Experts of a small language model: width 160, a variant of SOAP for the experts.
Below are experts of layer 9 (counted from 0) of a mixture-of-experts language model. Rows are named router (the router's row for the expert), gate (a neuron's input weights, with its number), up (a neuron's input weights, with its number), down (a neuron's output weights, with its number) and show model dimensions 0-159. Each number is 128 + 32 x the weight over its row's rms, rounded and kept within 0 to 255. Numbers have three digits each.
After each expert's rows: a language model's description of what the expert responds to; "gets" lists some tokens that make up at least twice as much of what it gets as of all text. This comes from a sample of Wikipedia text that the model never trained on. Tokens count by the router's weight.

# expert 14
router:118165124133145203094149164160171125107147138093099196180187127079132097143096089112104148086144123129145103073115146112120150162082094080074160149117077097146153164142164117066125110130214129108122077177142109128054151086095132088141131162120125173125145110096130097155102113124111099123118134105175120172130092104115149102185168100150117141128138098136155106199113146144181145200115154101080127121157132151111134089080071149165118111090146073080087157118137167082056168136101131
gate1:101119138103127142088089111149166191065151117118142138112118044124153176104131154081058138132148109099124130077118144133086186105064134087145119206079141105159125145178142118068163184083178141146154045096076069094114149084155110117162052135144172128092125084154164126150081163097146149092159157163073126112125114121152117123187114119171107124124146140120127108168136115098150112134149105137098165101174146124133151115123096124141123080109068152133089158157127088177167116076151115
up1:088088080092137154115117111159145097145164099105145102175166096164114083108157134105144141066125104086152092093086145144067119131100104138158087206101124094161088071128097098122130159107161192136063080137134098107189099151177103127138054139186110131135122127135144132135108112104171156065115069142115148141142177128149193126105140122155180116154150124122187162120134105139152087076108124149060158143184062118127070170138093164089158151148138097116111174151111120146080101179127124
down1:127161187117116097122136119160116189063119062168145131124139147118074132198141083121095146117126115126101127172189133064118068082141103146148164122122161123072098124101119074166120094136145159120166142100192062150071129110112130140144159184112152110144081159121122188186153114125088151156106141156147124093214112147064082111127115146142159147121164096144149122140156110071171115105162174112099194119139138129087124177104132157120087166173129161071134091140078178158094115131152120
It responds to: Digits and number words. Individual digits inside dates, scores and table figures, plus spelled-out numbers like two, three, seven.
gets: "0", "2", "3", "5", "4", "9"

# expert 10
router:159164109096116135114155125106056132095128126156137150114177131112139126123093062101065123094135156117136103158156163092157110119116054115088116142155161127111126156177040153094130100148152111120149091172123112184109106134167107077106147154124143125178134115144100134179104127147118166129110084090173127142139138125190126103139161107177151128134145077098082101193093104208139170187081149142058149111104139099197119101103176090150154152056110098172110149085123091096064152165100128
gate0:126181131106109178186129122107135105142134122160093112066102171122150126087138077110079127153102046135116073142113089098106114094149110120120188104166119120124146129172100188140139154129111139182133157170117164138119055170158088182128150082131149158191141139161101109116195110137141107116133084110149106120154132164148180153146142200092139164094141096169094124168102145136162149191149117161113071025116155187157122154125082111202157163100151162146114133128155149105104165105140137
up0:129150156128151141092099154105130136111155119102164113104136101083170104136150087075058129135138065104120084216114125099156141116159065116111169161169120058154141071151168165110143132110124116130137153171166147197094096097099124168099155128126141149174186103133129047142130109121141126085127057082167053124142124141132175137183115146123128068067127081155091131102124152127149136119118130186114111052087118155171132132142132181189091094124162158115107142112156126114136165113078088
down0:130130212168156121106112153152116141112147092119133123081153119144153181142166107106221131184142102098120107124138118056122092086144186094133123170099129134200153085160163123101166140120074219183145098097112159178124177126169149122144086159152163161060082150115155137144152143054124167136076171111153136148138179115138173118123122138129148112092144140141097088112152135126164087145099141115102134147178096099105137121083066168137138088119108169093118118118120184114147164178180102
It responds to: Table separators, country codes. Pipe separators and punctuation in sports and results tables, three-letter country codes like ITA, GBR, USA, and occasional the.
gets: " |", " the", "|", "-", ":", ";"

# expert 17
router:144172095117135167181087098149090133187126121088146203150152102095091159071122117086129108102139141163119223100168150158146114086135121123080189163112178133127137110168139126141179146129179131120144080120171101138076130113136081104090098140128105063116109135146141169131096151088103137105116107082139129195125090111132095143118120133164166114106133113140142080225088143167118112224128133070080104105075125132137154138126135105117118116087126129128069150127128084145035163145113126
gate0:108196066097171064176084084113134095129098091129145143147050164123167109113135160130117061111121109077141152159116128129152134126123088112149135162144120158094115116158140119148117123077204120147117138124083127143117081125140152109135169144154131154105132129214058077099122111107098122135182107162159180145090160094151166182135175128085065116112140141094131108177137187123108093156160122190138113141092147110170114147105125150127180088068120158180141099161130086092085127166198094
up0:108114114128119170080073185089148093150152154089137121112151133127079209143162132172111169156129181169151127147154163175146096161098143135096106123107117055133113197080137095083120139099138127123145118084206134082105155153137124128126075072123133075123148201085150108105153187117148224098050112084085067152119134151112118121099139156124135123046125104124102081145109157151158112143098155106133122140150093161066077160124130126094130148164103142105161150122139124158143092139153145
down0:117155089080133083112122133115168114099074125104120082156098098131162152110143167134136125152121139132143142087127134179139167131132134181156101159128077195038148170158103090151137135088127091090144143088137080117078140143121038059133113149216169131097108192096110140163133152144071152134125114092112064120081131161097105152099145055121107129137116159169145117164169091143129127121145150135163091143156090116115123201175144157171158113085140092082117169140095157140094058153104136
It responds to: Field and cell markers. Table pipes, list dashes and colons that open a new infobox field or table cell, such as - Died:, | Best Male.
gets: " |", "-", "|", ":", ";", "."

# expert 13
router:095138099145067119117115133081155124114090140144140148117147135134125120105137146114146145121153157112194163124156116164147103145144030143160115168087118087116147127155083142103111150156156088095122042119105145151098103108125162161131134131140120121156125085089126136136050165197144137120202106133193142180094048086153176114135152104114156090107106101156129106247141129157138141162129152196106115109125109157158088133131146134116099125107118057160134066129147084081061105081132151
gate1:128110121119109078084104138111156159147154164091091136183143118147081090070165088115129131051133186138129128085172138084130151154127078150107155145135102110112150106120109135117089073134170097148111084119115147111077054114034059120208143123136158150174140151148169180138083091154108141116178135130079106157115140103149103182103069145116108180123137104143118116103105129157114083092153143144169143148106202123111118119127179197127145132089088126135041136121096125072126142107155139
up1:153127068122129106106154148081200143111128175175081115141147147152074126098210102120159146057148184118131146111138126083125139195139117170137084129143110118148152118147099138190118106152131118159123138132105153133095057117061075153190149088065130161169177144118150141114047127115149163088152064130086121151160135112160142070127060157128144199140116122137109121129129112131134085105180116195155143133097170179124133100108179146149120092141089108130123141090094118100125119105151193
down1:078121129131153183150156161120102122113179112184148135097155146123129145158136213069143168102193131181103135150121136157090161148066149133155091109110075143170056127092108104136095187154155113109105107107161121088098110096140160143134086119098101105149146126136132108109079113160153135090187085146177097116129118186077201075099102124153141097165132161179172118229123140129091108147179101142075157149168139163115155102079123135124069155123129067144160111135103170108121109114125126
It responds to: Digits in numbers. Individual digits inside years, scores, coordinates and table figures, plus spaces, currency and unit signs such as °, £, $, UTC.
gets: " ", "1", "9", "2", "8", "0"

# expert 11
router:156120091110099082137093104149065110188095207110179199161132130113125093120105153107140124139114152120114145124139127109137115136141094115121081134168058072099159129070116148101135058168158105157155119155151124153109147084121070114145110123120101178176179111150137124129057093128042129093152121091146135161130109153124147142130150107136155145110103101117157073226154118163150126105102199131033141083108107108149124108119116109156115173129122139142137124164141152112126181199102199
gate0:106094099172138157098143086107141177171083139127127175123113165165211132063153132176175145083149128160156146158141133138143153090134075118155131125051069119083103139115097118140129089156076138134119112143160119088110112180084131120192142141110104077138141122115184106113099068108068071086177166124092126119129121148102101147124147100142186183163083088101204055141111142102126123086142105086072098109127134075141130117111117129149106121142145095129163148156091085080122169185151109
up0:141137139136210101184158126061154158143089148145129144089093067132100171117176079129127151099134200170184097129099116183146136088099133075171167126139092095138116093166148092129150079179092124122169160097103122090074121176084087175093137145124138120127141212117121085100095145120103112165142140135114131159084110141120107078107145128138098175082155133129132159107110136161182124169160073199142144167095180092126130109149113136144083164111133095099117092072111084131127196102100141
down0:154131152124159141060124083112167102149182149117120105111118188093133157144171123075139097136135143096125149138138152122085132153165049088161246156176150110103108161147110067127114132158119129139142176112075145104105140132085130095161138145156093153141132114063064154113151119155119176130150133157131147102080069154081126141110119066133079116120138158117081086181128142173074164122196155145152088098156173148173174104139177178131117135122138188096072125107117121097095131130118084
It responds to: Line and sentence ends. Line breaks, sentence-final periods, closing parentheses, table pipes and heading equals signs that end a line, field or sentence, especially in infoboxes.
gets: "\n", ".", " |", ")", "==", ")."

# expert 22
router:079169125128095182157098120100074105133120152131073128132159099129160116122107079157042144128109099161193108133157134110142109093138089102121134087114116111100134142132101130093139120126150155082150101170094160167060137170134071085147135126092174114131119140122104139130119106152138155160117106116188116097176093148124167171108120118143196180134101067072102111252097156102146157202130173137135077077146103138167109115125151084162123096156105076163131184137108134074094149096113148
gate1:136160089152184085046114115078099157139139128136145160136186074147170120135132118082141166124145124115164076173139113187127098107141145113105158108141215131163121134129198127111150075080124182105098098142120127135138174089099156108082112089107111151116107049141116142133152147120172148079088162113178195102172102148169155186112124116135160081114158112129149116165063118116140094128107106186164140089168138115154086100163127125125138083171081133135060172097098139142086169080136114
up1:167139136079182130111119101088103161133147144093124081125164079162158135134090095101145136096162152110142083151124137214105084075113133154133165094092167094178116194151164170146193061102142170186099136136104121138134197110087133106100136152103081147100127058134129136101151106145135138164100124139175133086142093129169106175137073114140122066148104151135148096147059100128116111151100132183165170118175114103114078123126130117138118124140121153160102081069115176205121180070153135
down1:184154101093117118108132109110062143116151130172104118115130142145112171192109126121115176150165106121127151143127106179118150070155159183146169067107119155140139131115140103155119141150118162135216187104123121151075162192155082184188105141165100094169147124118178143126119159106155088162151120124134124100177128155170124117130136114103103101100083139180175137116091067121126060135128139193123124090103147113090073117215099128142046120173069146165124154131093116165121124121061153
It responds to: Spaces in tables. Bare space tokens after pipe separators in tables before scores or numbers, plus opening parentheses, brackets and dashes.
gets: " ", " (", "–", " No", " B", "("

# expert 9
router:116125152136104091112129165103170111123066119080107192117108110139133128139119094095085183089064155102155143151139176141138108139173161054105114138101109121170112117138085093125133106181144158132170095140121140176105176089082095097109153120069136189129125156180080102162125110143094140129114104072235133144131111127118129165126111100160147116158115107178148155215138100155130158122154207173045115087067111117146120146103150091165102116120131109095137132071136135105080108086164148
gate14:073091134120182098143087129135166181158083132122143143126156106115052137154120054107159126134097136170145139168128117161149105108128162148150108029079175174165149132155053086108153146144137142085171110159115087165119091119137103089084145147118103141070144155155087137107166069111099111137092129098154095131178161116111164088155101164103127103163132136133215100180087145134110147112176150209123146092147144125172132115147164085121157099165141147117158184098111193099157143141123156
up14:109157081133126093117124103114173095154100101071182168162131115149091154187091149119135134127166140090078189172120158119065069103134179123155102058131124116183141152077090080132150100097162127113109074146077097107132107110142086199124092143117125134113145132157055146111158087071134126108098169099151105108112097100107179111101157163114138088182184094090209154142083122109087134136107134152141142081166140107136164084171189133091137144151160093121135154141135166074121160140159143
down14:082126127136162137176182103120105103139131090147076105149118105146105135110175184133105130152122081080080113093155104119063118201162142191184139196104117059068135144105135121180130141093078120123070170115109152167156166130172095084092137131123145085108126137112142106102097141116129123171144141157143119114065166127090102141104129084111080139109099117125144081216084090080102171105127095120130173067135165060178114138096092113104168168124123102125147161127112121124142146166076176
It responds to: Time and event nouns. Nouns ending a phrase such as season, round, year, time, age, plus digits and plural -s, mostly in sports and dates.
gets: "s", " season", "6", "th", "5", "4"

# expert 19
router:159174061102107115120178143117131105118093082080129216149138126178127166109105150107069111092116147185101145141155162160131132168153104117114124134207105092116086074157102146075125101118168135068128128175108123160117155081120114139163156117099096118137129101155188153175078131207096161103134079136189098143125085155125166105149125097115159104180105094142140120212133170123146103116101138110093087088143102085169111141094159101122109133037171137148126159129130136099080121078114113
gate0:172119069149106139117210163090136146156089183168138137166132110192107157183048120117121180109099151096102122166111079143135129178075161088150135121168072128129148057127079107152126108071169136194123137095079100091113113131111115118131205162094110091155121093186119125145126095122094091092111147111132078154100111092144138122122088061071120089107101095175089125178144122106099131101088142101124071109145119164180126130146138067147100107105141113139109171152141133084124088129155135
up0:165146146167112146181152153154129082128044159219140073156152106167104104163106140098141097102125179096147142168185176149158120102093129161168142123127113150122106180081125138167111135123134134182150055085072144109109076067162078116086098136131145134105168113095132098051175143107123120151044143113121113142105188147162169102097151120115072187110123149121140144139123128182126091192126137078150132140106149085091123117151119103137145135115142176126178086165098125148153120137069127
down0:067132137135143113164218169104122132103150180171155111127055082175115111136145128129116145171071083129156123154086129145139101112090205141111122102130166081066128187115154136136131122141136127194124077155185143087156099075124115171165140111147092078115165176086176041062143134139150150086117104167105133090184118154111173104136137147116121082131148102138170174131119118098144136072139154198137133131124196075122093112107137146118126176135107102160166102164154167133127110130120118
It responds to: Codes and abbreviations. Capital-letter codes, abbreviations and digits inside tables and technical text, such as TX, SCE, GBR, OF, US, TV.
gets: ".", "0", "2", "5", "\"", "3"

# expert 23
router:123174091159085127149057109158133139150118128105090117129144126139178148124143100118123152122162175137147119089173150162138125129114107116108098153142136126087147120142106101097115142134134132149176040105137093133117171110117101110116171107177101092145171092155112129133057113085057113089141087115163165164144065141153147128130074106116151126151103082125144169218108133137150127212103165085199096082160093124160104190125209111115116125133130043076098182092108163116151160077108128
gate0:122140129160099121117141129103086149173136096175101122138133128094164079143034120168182148135089159078100100161131150159092136199117163104187191162157111140133117072150124186177109136116129116138188174123111128164074148119107119170151126138140134067145133046131144127149065163147125121124105172164142180097132121133116133128124100111156141175099153192167150114174157107152132101124095147105132063105114189079180144155127155100073081083187117135184081073113107124157116105136152130
up0:104112110108132101160090123148161117137061129118125136099093130144136131133105126073160096166141130089093109130142119095130154128125153167163084153086094129088171077159142140084113117104130138086198130110114136136075157060159180169139128134173127098189151104195155168148100153106127139154100164193158096072089132079164110118107102113152104082151150166111132048163157131133141097122111133141166101091180161108122097111146154026070105033170122155128063117136145191140126150107123133
down0:156137122129159188114088119158094095096128137147169065108141127117101116166110132159055051101100098127146116101174066145104103082085110157140144142149128151151135146157116033118126095106156120129162122154177205137148130110107150142160041137198142102116139154089157107176138111088124139127117154144104118093143099100120135195086131136171092125177136079108183121116105130093158146077172147107087124134167109092157175063167136069108151076107166119092173127127137079119135157132187135
It responds to: Spaces and joining punctuation. Bare spaces, hyphens in compounds, opening parentheses and quotes, and prefixes such as un, non, anti, as in prison-like or walk-in.
gets: " ", " (", "-", " \"", "'", "\n"